Experts of a small language model: 64 tanh GELU neurons an expert, 8 picks a token.
Below are experts of layer 4 (counted from 0) of a mixture-of-experts language model. Rows are named router (the router's row for the expert) and show model dimensions 0-191. Each number is 128 + 32 x the weight over its row's rms, rounded and kept within 0 to 255. Numbers have three digits each.
Before each expert's rows: "comes after" lists some tokens at least twice as common just before its tokens as in all text. This comes from a sample of Wikipedia text that the model never trained on. Tokens count by the router's weight.

# expert 5
comes after: "s", "ation", " University", "ment", "er", "y"
router:102129125110139148194159094112145151121134149081179159101108122165136083135146123137114084188082095121170111095161079164105143151156131140135143184110179077121142074096143089117138146181108099165166126124142120182157136081142091092155118204065116107107127192111103120134161147120222104129123156187079134114136100185135145056115127135107153138090104114106150068121149136162066124141157074149121143115137110167122081120161083116121105170147166057079128085136140180114116114092096080126112169130109109147098115147063198102114116172159159160065132159107122186135171089099142097125

# expert 18
comes after: " |", ".", ",", ";", "–", ":"
router:137143123104140188131156109105074161145116098130113093199197045171121139092129178145114164174137092137127122126093118116081157149132126147107101101075099127185126098077121180054171132116087179111092107142096185152118133102098135129124182187165112066069109111112153185176090166157117172156152153113102153146113117170087131156105145141136134137141118109065084155112151100117162114125107104084158163153153102102139146129124141140104176172157095181025160124079183123144116081151161160123083112134098099152053114109144154160096157103104123099154106102107180104129094115168138153129

# expert 63
comes after: " |", "-", ".", " of", ":", ","
router:152097128111097115107088192228071130148152197154052089121174130122112037139136206147138185101115182136139116181119131141092115163126110075110182150139100109149131122128150127083193112142120149131183145122123140134114175111133083130153143113149134140152150104129122148103221095143173130088099119090134152110111105091140128127140074170132134143177055189118045120091074111154114100108115114176132138099111150117129122120144138122139111071088127195159094132111078110112184150114147079066143087155112127166093155173135115118106139105122133206165138113134124134143097150131158135146

# expert 59
comes after: "-", " |", ",", ".", ":", " the"
router:189112137095098159115115129189059093132095110137121114116108147171115056117150162104122149129126124073154086190088164130136076118132099081136161152126125154161114179088109148161144152110120175123188180107164168134158138147089138115149161128156153163154150162132152129124175134123113180118147086134078098101136061138133132111178104125116107181153051172155062119076071172158037144076131079186143130145097066141117100153156162051116156115053159144108116157131113120125205155135150100095132131081170124117130172152127091108109117128133115164101119141125160161114136168068122140130

# expert 49
comes after: " the", " a", " and", " to", " his", " an"
router:117139121145095176111138165115096146107159105116141128085174156136138116139161167137081175103134104078120140123150132136103147109076167140103096150137082144109150141142141084138177133121152101132134154086098132121076099113129227137156123136167136152090125118165150099159159123134160158120106168236085138129100173187141115117164115093162051120117063123137144098106075138142069109145149151149156129113190168166119106157129157033102110108134119182132113126141180114090153102132087063082149095152157151054136093134112067040058130164116123124145111130172110125118163114102177193139

# expert 21
comes after: " of", "'", " in", " as", ",", " is"
router:058114125156145105174145135125115111137147136107161133123116111078141175217134101132057134116044161130121158149115079077151144143127132151174067109161193088154116109169129120127131098126071153079109156122110146154169115176133218106141109090088110100185147107146144170120111167149155088067116169161155136088137156202099090086124095102111074129110111124156089143167122102106166161117104149165195120111096109141119166152145121095144164133080147165150185126132135107134190177153143152120139112037149087055088085136106111161095107145156155107149133095124089109151108118084107116146

# expert 41
comes after: " of", ".", " with", " and", "ed", "ing"
router:066123091138131125115103139196101125151156119103138100083083130098157167165140147059124099155061151126146133121122087161132082127097158143150128112138187125143120119104153107096095178120107136089124152108128121175174159184106154158131128091105127124126130160151150157128086156161172141092137176138149054148108207198127070105090121068131091135060077108063125160134172128115157111143149140179176067139116138146124130120212105064110173175108129109122175134113090124138146106117156163100136102087147106071094077112115117167095092162131165052143107140094089149132160161100145170066

# expert 13
comes after: " ", "s", " re", " con", " S", "'"
router:075091159160115144170103131095173119071106161149094114233181094162100108148129108163103151066146111096136088117136094165076092102092099143128090184170181117121107089138114107175152139094098186158125089095125113126152105186077138137147113096111157076108134081202154143118148090133124084096085158134112162116130137146089148153120160086144122166154130091158116137142061135147125142104067143053141145173138141138173179150155177099109109189155139180115158121115144124148138116146137157097137124142078109141091109110142181169145122127119101113138102137165171031109077120082097096179

# expert 19
comes after: "\n", "-", " Al", "|", "gh", " Li"
router:103123149114092136147151176188168148110114165143194095142093101122120025135042123135119166080062114112160136076104129076058143081136098127131111133117138124128150134129176099127088095184162155124135121134127082172092109082103116106106158082100147159165117073135162103143104131158142173165108124158126120134130155123155118145151184176109143052116132156109182125118161134171089171113151114178140079140099100164110064143165136162139161124148090139147122153100175116175167157131160099168140132113148144190167142091143060169102133163132102077088104120099172070129121064137090106084

# expert 57
comes after: "\n", " (", " U", "S", "A", "E"
router:179127159088092113138165087103065125125099109165129121110100109101132139083156144127170180112117118166120171104137131154128133140150089141142089087161111161094154151070114207123126154104137077114081160163148161112113107070160167121141165214146106128155110172116139149128161157106121167198153136102156142131131092096127167094107107114126082145134053153145119144071129096054045072130151107160127090145098185055144117107126102070116128122156164119134159169112186100130190125177090102143131121112201153068136118137147146162153117130177205152104089161106160087100118161094129121127

# expert 34
comes after: " of", " in", " to", " on", " at", " with"
router:054154134129153131164125118124143124128191169069123116123110095090108124252151130143122137103030173154125132149070087162134122143151185132162128081162143101133127129140152199127176153145052166069133140085134138133184092163085126130154128094105126124167127154121165188133074153117223115091120175162135062135119191160115094138162128166103121130130102094104091151140149115117146124105124118152156093129126142126120151106167153108160160117093122156122140112091104144098162143139135150063152107048165082083105070171153142133090142165147105087149091133122145123121090138120084164115

# expert 9
comes after: " |", " the", "-", ",", " of", ":"
router:138115089099106149117142171163072111138128078147105093090111139178124096178124197123124118122149099109136119197114175111147077054153130083131109097125160175141101172080106102121156142135144191134182158106182161140159161131116156103144147092100173158106138165091121114162176127121120179093136079134095083053160085120151157091189123129124121177148073122161108138101102133133051169108109081179141164120104087153108116121127124075109108119076161092128058144140064119112179182083088093121173122103145147140131148176112067060135127158129122111169142160148178138134129157083140168132

# expert 20
comes after: "\n", ".", "==", "===", " ==", ")."
router:072145138127164131111126147094112113151100139124132158109115158063113120101154119126090177116064121113112158119085106180178121148085172096107091146119101134064100246142134123150138138098092109147097106153132148162119181122109113094152142127133130130153134098130180133104103109094160133134128193127133137134117171215129099149113166123131053147144122162120072128126135112012144076181166116150099170116166160152157125128131127124087101147148173147133114204112101139158151129128165136157089148137084154107148168065181122128078116143122139118109124143182147027091174147084082074156

# expert 62
comes after: " |", "|", " ", ":", ";", " ("
router:122140141119159149109061130164118159154132108149062111096104114145148148109107155114125135114107082152149142127153183120164132133140112133124106085118148161198157146086123145056154194105117156135111164132136129176146084169108132110115130190151129093096098108125168129187115149099144189127140076149131099080151126221111120135115103177139097091142075172078072177120126114149150159091105110091125125148117033114114144183106108156124097194146111175143136103100114161138111062147153150123132130061144133154112065094096067102127088174139143099183102131087094126083156120119151239133

# expert 61
comes after: "s", "\n", "Species", "ation", "ity", " by"
router:104108129123039125116118155161117133128193154101087153098133139091133053131153128153109158146141111142100161144072132177134110137146192164131159154130149100135116145118157108113088183144082104111190124120163170101141117126138134111108129141098181142165159139102080201156187179123090173116139137098053130128134106140157134100116134077102111142185096112088105047162155124151125116066105064108056098124093101135125141153097172123104144104097047143115140203107186152167123106102146160149086117083126113079118111121118149183090087130137173154125104094101128183140167090147092110197

# expert 17
comes after: " ", "-", " (", " \"", " de", " Ar"
router:103107046145086094112114104131122141124132088165090149138085164141068111155108125168111111079085164116100128140149144158151113101084115116103108186152150175056116158177145130190108113116135162167152089118141096122094171206077152092140123140158153140127146159196179118142166134122176086140121101098114108101123090129145168151129115103123150136140150096157097156144075155178062115142127089103171098143186069123139138096082149100121100125124129094144095096181080128110094083086088162089152108060195168126091100137132168151127145111156125124089109143219181159107120180087157156176

# expert 76
comes after: " ", " 0", ")", "%", " 1", " 2"
router:158129113133160168113183142106130114135151050079124110104220135158121126119175082137147108138163165135107134136109090089111158171130133164101156101104062081141144090093112098069103138151178164158071103088091136094176136140098125131167201091160114087116128172127095203173186143108084113140106098152148084131162127112117190128143115198129098143125134166145158096101137220154135127180129098140148134122095125091119176113129159143127105096151164136101146112160124160097107187093115113117129117151105059153077139081162101095131128091145144134187142190089132128118137085190156139062

# expert 38
comes after: " P", " C", " p", "P", "C", " c"
router:087138115096108105135137115123109151093145074110138125178086143163152090137081173128139128124127153136149107164153215098204100123161119124113086103157099184183084112146145122153117126119151132129149139102124120177125126082129160074103123159152128146144169127130123128166076147091038139185154164122111138155124166117120142122142047073113113137196132170168143137101124164125125093089118115102098091097186100102151097131114134145142145100152152114131055110186129111128118191100069076176131101124220124038110148163177090187118114087157119078088175134107103093144128115118101145067

# expert 30
comes after: "s", "es", "\"", "er", "ia", "ers"
router:161151106085036123166149140150153091135223155068097126111105163174122136110147153139102121125083090131123147161127109097179146088139162108123084087181134109109107161106138189144095208129094148127101068152130163134105092129152143188098142143116136103123114169126100102162121093118220104113094115100130173136129141086124126121139072109113141100076130158137128122122174140138071184154149154169078134097159132137132136105145152119153140096045157088126045117068130165109132119129151098128061112158109075172180098073128099129151130148161096164110147132228136144128142103116100129101

# expert 28
comes after: " ", " the", " in", " mo", " a", " pro"
router:096141087136081098125126128121123131156143094146158119111130136099114137140143099177129121135124147151126163132079187142145176136109111118149111167122117142109165102140164113148167100150136176123192129144109129139096095080098116165128146144102119114154147098093179121078121049155156107138146080127133183104111179141119108182133122163125107156068165126193086138187114104125144058189101177133063139114174191136100130109038086162171108139108163160165105173088078139083077051103071152086128188094179145146099136148110138094097208124108093105155164100149107154119084118101174141079

# expert 53
comes after: "\n", " ", ")", ".", "\"", " 0"
router:156154145125145161159159142109152138108162065150164158116150125160127090105108110116151098076121192131125110105084114116122143135127126109135137116111189109091146122098103130079122100115111135141139055135150122158186158108053104090165180110175118053145124191134149210157118112073110193154131089125145102132124172095126167157134113148192101130162147137117093032110156141112140088135120161098094162136188116141120166158057141132142194105065162144097157123038141096143100185079131136144143107128101113157075125164127085128114120137136111157173117169081149141107144165166085133050

# expert 75
comes after: "s", "S", " S", "ri", "li", " Vi"
router:097146121079134127127137082133174081074154113159192120162128125148102167148129157180086065149184139109112104100114118151115153106164104143149140160149133178162125127174106095123129184087162129145138091178132181089086175181140113115074101131054124046059120140139127138141130108132123133131119105157103170158122158087161156092164157121109081126117132068109172158085121120140168150111089076141110164168120097071107137160182108153084123152074095077141056121116160104174134163060103092143182127075171175144154141110145113128141127132153170120116087120088141069153073133167073114110

# expert 64
comes after: "-", " |", " de", " of", " ex", " a"
router:155116143175109162138147155089144133113094099157175091198148097079142086133083112147167168078119087166133152122121111195089164103156067142159129116136120126137116155121086141169059114099128130163127089129121136197172151091163198140193167111078157133073123166129126128103171131080083111091127100199084179123112098113137107102125097166122169143127116171109109173104175143142055149090077108103129134143102118108146129069097159095137108144141148205107127161114118129106128101106097140127135124121170117125185048138148135144045149123130136175118098139166142061128109091100090187167

# expert 22
comes after: " K", "y", "z", "ha", "u", "ra"
router:111149125111180113067127134145144131128159137100171093142170142119137150168150126129159088166104165099087174120154080148078149085150129137122057141125169135140123103105099146124181193141131133082100128120148121107154146105110108067076120107174154188121101094120145110082154090111173090160122128108128148130120107126136181127111106167117151097152040140135146145160101113079162131146169169159152141131110073104128178156141115103165183155113067082079099108136096125199111096183150051121160142056089163160070172059139164130101180127095188169083153118180104131166116107155150088159

# expert 32
comes after: ".", "-", "°", "/", "S", "–"
router:142126131100114170150110087119074119133079164142075109122138086151125152098130159073139154136147120101117142137129114117118158144215084138122081121128103161156158096089162072142071200112127068135137145131131157169133129171146148123077131081121149085167124109114080163109158165136099166121127119140142047142123166126146115125074118134115160142114104129129064155135138116090139115167150173183075149203173083101128093126048120161128110169154035126126170120112182088119095094163125101119094132089151136079083094086137178151100117100157197118164138134137183147108060146185161135172

# expert 40
comes after: "-", " |", " (", " \"", ":", "|"
router:162098158101124134185093173081144136101133142103138109166144155149122157090168169122151184113175095128134127132113115117116124109142113113090087101112176142101138228134104138109156166092092072101128160137156157093113085099085097164104188126117142150140116171133124116132190161088153142139132064135066127076130075082133169132139138074138087157199056142108073121087124178171127170129121084096149095165105122113170138111163178079162090133056090091071089102148100118141140134141119145075166150094184157129108144134183097124158119164157149174164125129123122113123155191089105070166

# expert 16
comes after: " |", ".", "\n", ")", " =", "---|---|---|---|"
router:076131150142128120165133125098082084132132163087061098167071161169148145103166128139148105143133223158168129090115087148077125091147103110165111137115171134194146090160134099136163133145163109149079123217125151097087180117117098164139120109155159148137119139088083111129129161131142111137103122098125084155116104184159161106150169074121127129165081150111103117163154125061131161168095098108036117083123096079132095153132158176140118104102130178166117101162120128128150041187111134124144149141118072136158083113090109177119097160070115170112128119177196117119105159185139091106

# expert 60
comes after: "ed", "s", "ing", " to", "ated", "ted"
router:086136066101138122107148106160102124142164132080142138088117155114083083120116101179102090138120134144142107195072155135116147170137206131175062158140148125079134180094135120134148182122138157134168148143114138105143099144151102102172127131166104107163122186108076117097110095116110118136141155127123134148122141163102147087111067171149158147104102082143183091124102119121138126147128124114139140084203086133140104132185070121194173137140128095142169107076104180126157106133081147097147083137119053104171085157113122106150129140141106076141132252170058127114077187131106198130

# expert 27
comes after: " ", " H", " h", "b", " M", " Ho"
router:118120095155149129105100108170141115129117147144074152163107164103154139156102114163109060142124133079080128085177124109126146143080096118106059086112065133129200154176092137084161116108138098125173136121158161160200115132142133150132110188152127164123159141156160155084165069112132116103125189117143108081115128140131141109148188156116153091110143097205165077163086170133117139107114160108097069117096173143105146126069088090092082190065131172095133162137051114146115103139160136096151148136084203181182110154153115124148148168092148095065124119084139140177116091097114146103

# expert 45
comes after: " |", " the", " a", " and", "|", " was"
router:099116155177161182093138168093115148120166058129189114096128152184140101142153210147113140152155138108113123119078135155099153075153117145106087131113086153094119170149125129137159138134138101132119147104067089129079117079116190157156133147082125164115117119120169134152158131140119185114122164198077149092111167178142109136161121147124130085054119100099170124127096191152109148170128119077167154079159161151118081146079177084110103087100128084121150128143181120091120151106160072127140102169182167052155097053081098079072130174099112125153110095101120143131152093122158115168

# expert 46
comes after: " in", " In", ",", " 19", "In", " the"
router:095124142123152122089167081188149142154152119122162145138140122121134137149136106099167123152153126162112114168178154108170118079091129125110172101118091167188091136135115221089176116130129119080139149220092158179120112156142129111129098208129134168154108160102148093148105115082207162066150139085140111101110156149100145104142129144137152129112096105174068082103138106091157168120111064086150132135131061095098094081076066140108148103129153061158125127144115133145100104156200168126077140114126089134198097178109098054155174124108118069126120139121152113120117101091168125104

# expert 47
comes after: " ", "-", " re", " con", " d", " st"
router:132122104163080137141124067132154149125109079154102128197083109170076118155111098156141108078115143116107075128169141145194130115084099146110156169101095181135153114194163124149114126077115159170089100130077099125160178185137146127080118147106165149090152107167106142135103135171198155106113086207123122133138121095119130142114159072113153161099132099130038116113145169158073139188080131083175146147135111203179133148166166144090104094148124074096166122138161111125090168097118167130111096100107124116086132104127120108171129098139130131131106127126190107119134072072142224158

# expert 35
comes after: " 19", " 18", "20", " (19", "|", " ("
router:130141091077113147096078081151089138154115181182059153117091078091113192098105173079140163125104090156095096151160116141165151132109090138125123085119110156163135151107104219100151167105095168088087160126134169129109076155132100076098183201125101081157119154119178153160106115165116151135165081095134124123129152187123132128100114112119161127169140124141058142122189132132181115154125112119114164124161107047127099113097081167126125182142118074114168096118152109169101091137144145122102178082211154147130108129132175127091115157123192055109129128102127145105114081153160156132

# expert 56
comes after: "t", " T", "at", "k", "it", "T"
router:101125095122167118196129157130137122113166126129058102089086201136103112207141090115144125104107146136199065104144187136079088164161103121124161160148104075202183139140157121116118142126105120125133081160146102168137132108156100120168123131121090157155095168142174131116164113146121129141109072106133083107151175084144108135113159173111104070140162073119129150090101177062095111138183126104108115055140176072146103065117144178210130182113115097134094128162123120155117138201077074140128189115082141103105152122106142121129116106125125132101205117124144137144142146161141100172

# expert 42
comes after: " S", " E", " G", " F", " O", " C"
router:065119155159112161122159081086127136097095057130125163203170078115098115228154082136138088076104115184168109187091150120108117147136081118111124133177069141164143124132137103153175113127140172170072110123121117131141129117112144139129117150132117096107166071113141120095123153034162072117141100108139175151108155151130119119110127148141095130142158139150141115105086150148060132101098203157080168121106080070135105144138169147073115142135129155086062123135162131149144174135159109169079081137102138080121055155112195100145137152144116091095139107099145138105134161122166175192

# expert 67
comes after: "s", ".", "\"", " No", "es", " J"
router:103152125124116143149162157169119096086137144092155120098128125108153137132053150150115129171119077122157164163055082191160159100131111136113200120193092131120111113143098161073131132108113106146195130239126153108124105135111101085143166163122113148090122087172137129086110103144074101134103152160152108137158162081129088139139073136123048175171131101123127146094169100119104186160176104141072149101179159146114074079146143117081174178097128097121070128157177144142098168073153123142106143147094143063157130129129167181152127109102156142109101136115075106172109084149114092174

# expert 58
comes after: "ar", "f", "d", "er", "st", "in"
router:091126123161110117085142133086182123139067108093142108111080117098092075133113142149170130113153133149191101112073171099194153138083109089152149145143132173084092121089123164116135125143097128075091155094100109133172171113163103151146147166115118100149114077100106100173135089164084132091142095177108166102130164150102073144137166125136136121099132158091119149086154105053101137138090100060173130173081154110122093121223169175119149094104134162079164196160162134133139175123133120152140113133087140143144101152109143183167199103145146155114098101102072147183078162127169199125

# expert 71
comes after: " ", "n", " T", " M", "k", " 0"
router:105150124117105148162113131089152097052105148098174101179076160120123117126092120148166131028095102131072141115141123214124089120125103146136102150143163091110175183101106154125076153105144116153161143112104101161105119109121140135137144129077127113058156183166130124106113145119106095111108111190038122150134173114134150165161141127122202139134139105123072148156083194188121143060130164137147140102102155117141086093174160092141139207170114158095148144159119122109118117132077043139145111064132119183072084121106140157153157118143170131088158151162136115146114088129090162166

# expert 11
comes after: " A", " a", "A", " E", " I", " O"
router:125116136154197117145154088160127150104095133121128152107145069091173165175088106127167100139102106177169133090149163201085121109120111160209183083157141125135154133143118201161126089122151132116180077110154101099134169142160130121114115102138182167161109162149105119124143128070085094196156107081163127125143151112090121155093104076096106152080154069157145071180127155137158070079134167109152069173119079093102114125119115081111115111136144154104069136130108118193149062163167131159100152134188110054133137095121137135117155116165080138091104144139166099153143061139154137123

# expert 74
comes after: "\n", "==", "===", ")", ".", " =="
router:091117120135088148107168157115140144124149132173095212089102140127147121126104103159100116131107139128124114111081096180126111137163141124191117166101141128101129146162163132204109130115060082140095088130106140140141186122092126061167136145153149135171132105112154170143105119068181224146155114097128088149132113130137053130118123107167115145161144168106099077137144174129143148172110073116043059098118093150122122147110127142104101091113099160181061159145169153166146164093140156147143193077110089127117130050123084158101119174146120107125102133086178122111202129172075089115

# expert 8
comes after: ",", "ed", "s", "ing", "ated", "ation"
router:125095086089099120144149150158027137137141160071199151114124115179101112090117171167138121142085142115157125166067108181150136159144185132152167132160160091181129108161158145175137192121079118127104096115118106097152087123132107137138153140106156112167114186111042106110084139127166121148145166140133125142155174194094093156107136093141156174091101118121137116115147110154097098144125091149135170108184089172147121145125099163144175106100154077056060107044161127119180094170073151112112112139099087131140127114079145099155177114155122156123153201160113122127160146108094143069

# expert 6
comes after: ",", " he", " It", " it", " which", "."
router:130114134134162078125147140200168113125094126163110177150196128114132149104124091064126142078080107138133113114109108119124158161091171127124088181117153118179127162154145078111138084102141097106073125152095143125168103128149142148150098121241136130050117140116123124081147099140046174113160177134142124125110118153089111057133094105150144132119139068148138137130154098142133187153114190179119172092163163114106109139175108068163161127116138149122134123147174116107217122124116153096159106135116153181134068099153107056105129197093125129070173178141094126134110137184126086110

# expert 66
comes after: " re", " ex", " se", "re", "p", " pro"
router:141136112157059145110125129098129146149143155194109135200142045109065083147133129063075184116181080154118124092162133088071176152100181134104164130117153102122114143176176121143115127196123174111118086136133162118081132083138108126123118086177188091125112172085132091152133048157114111102108078192143108154146117199079087104117120114163112115084149152131179112163113076071183129168144153145129086104141151101130144084121127145110155095154154131139167130082137155093109147092107147114141158108140076078182112170179122086137117125065127123146105155089130116119145140089083143124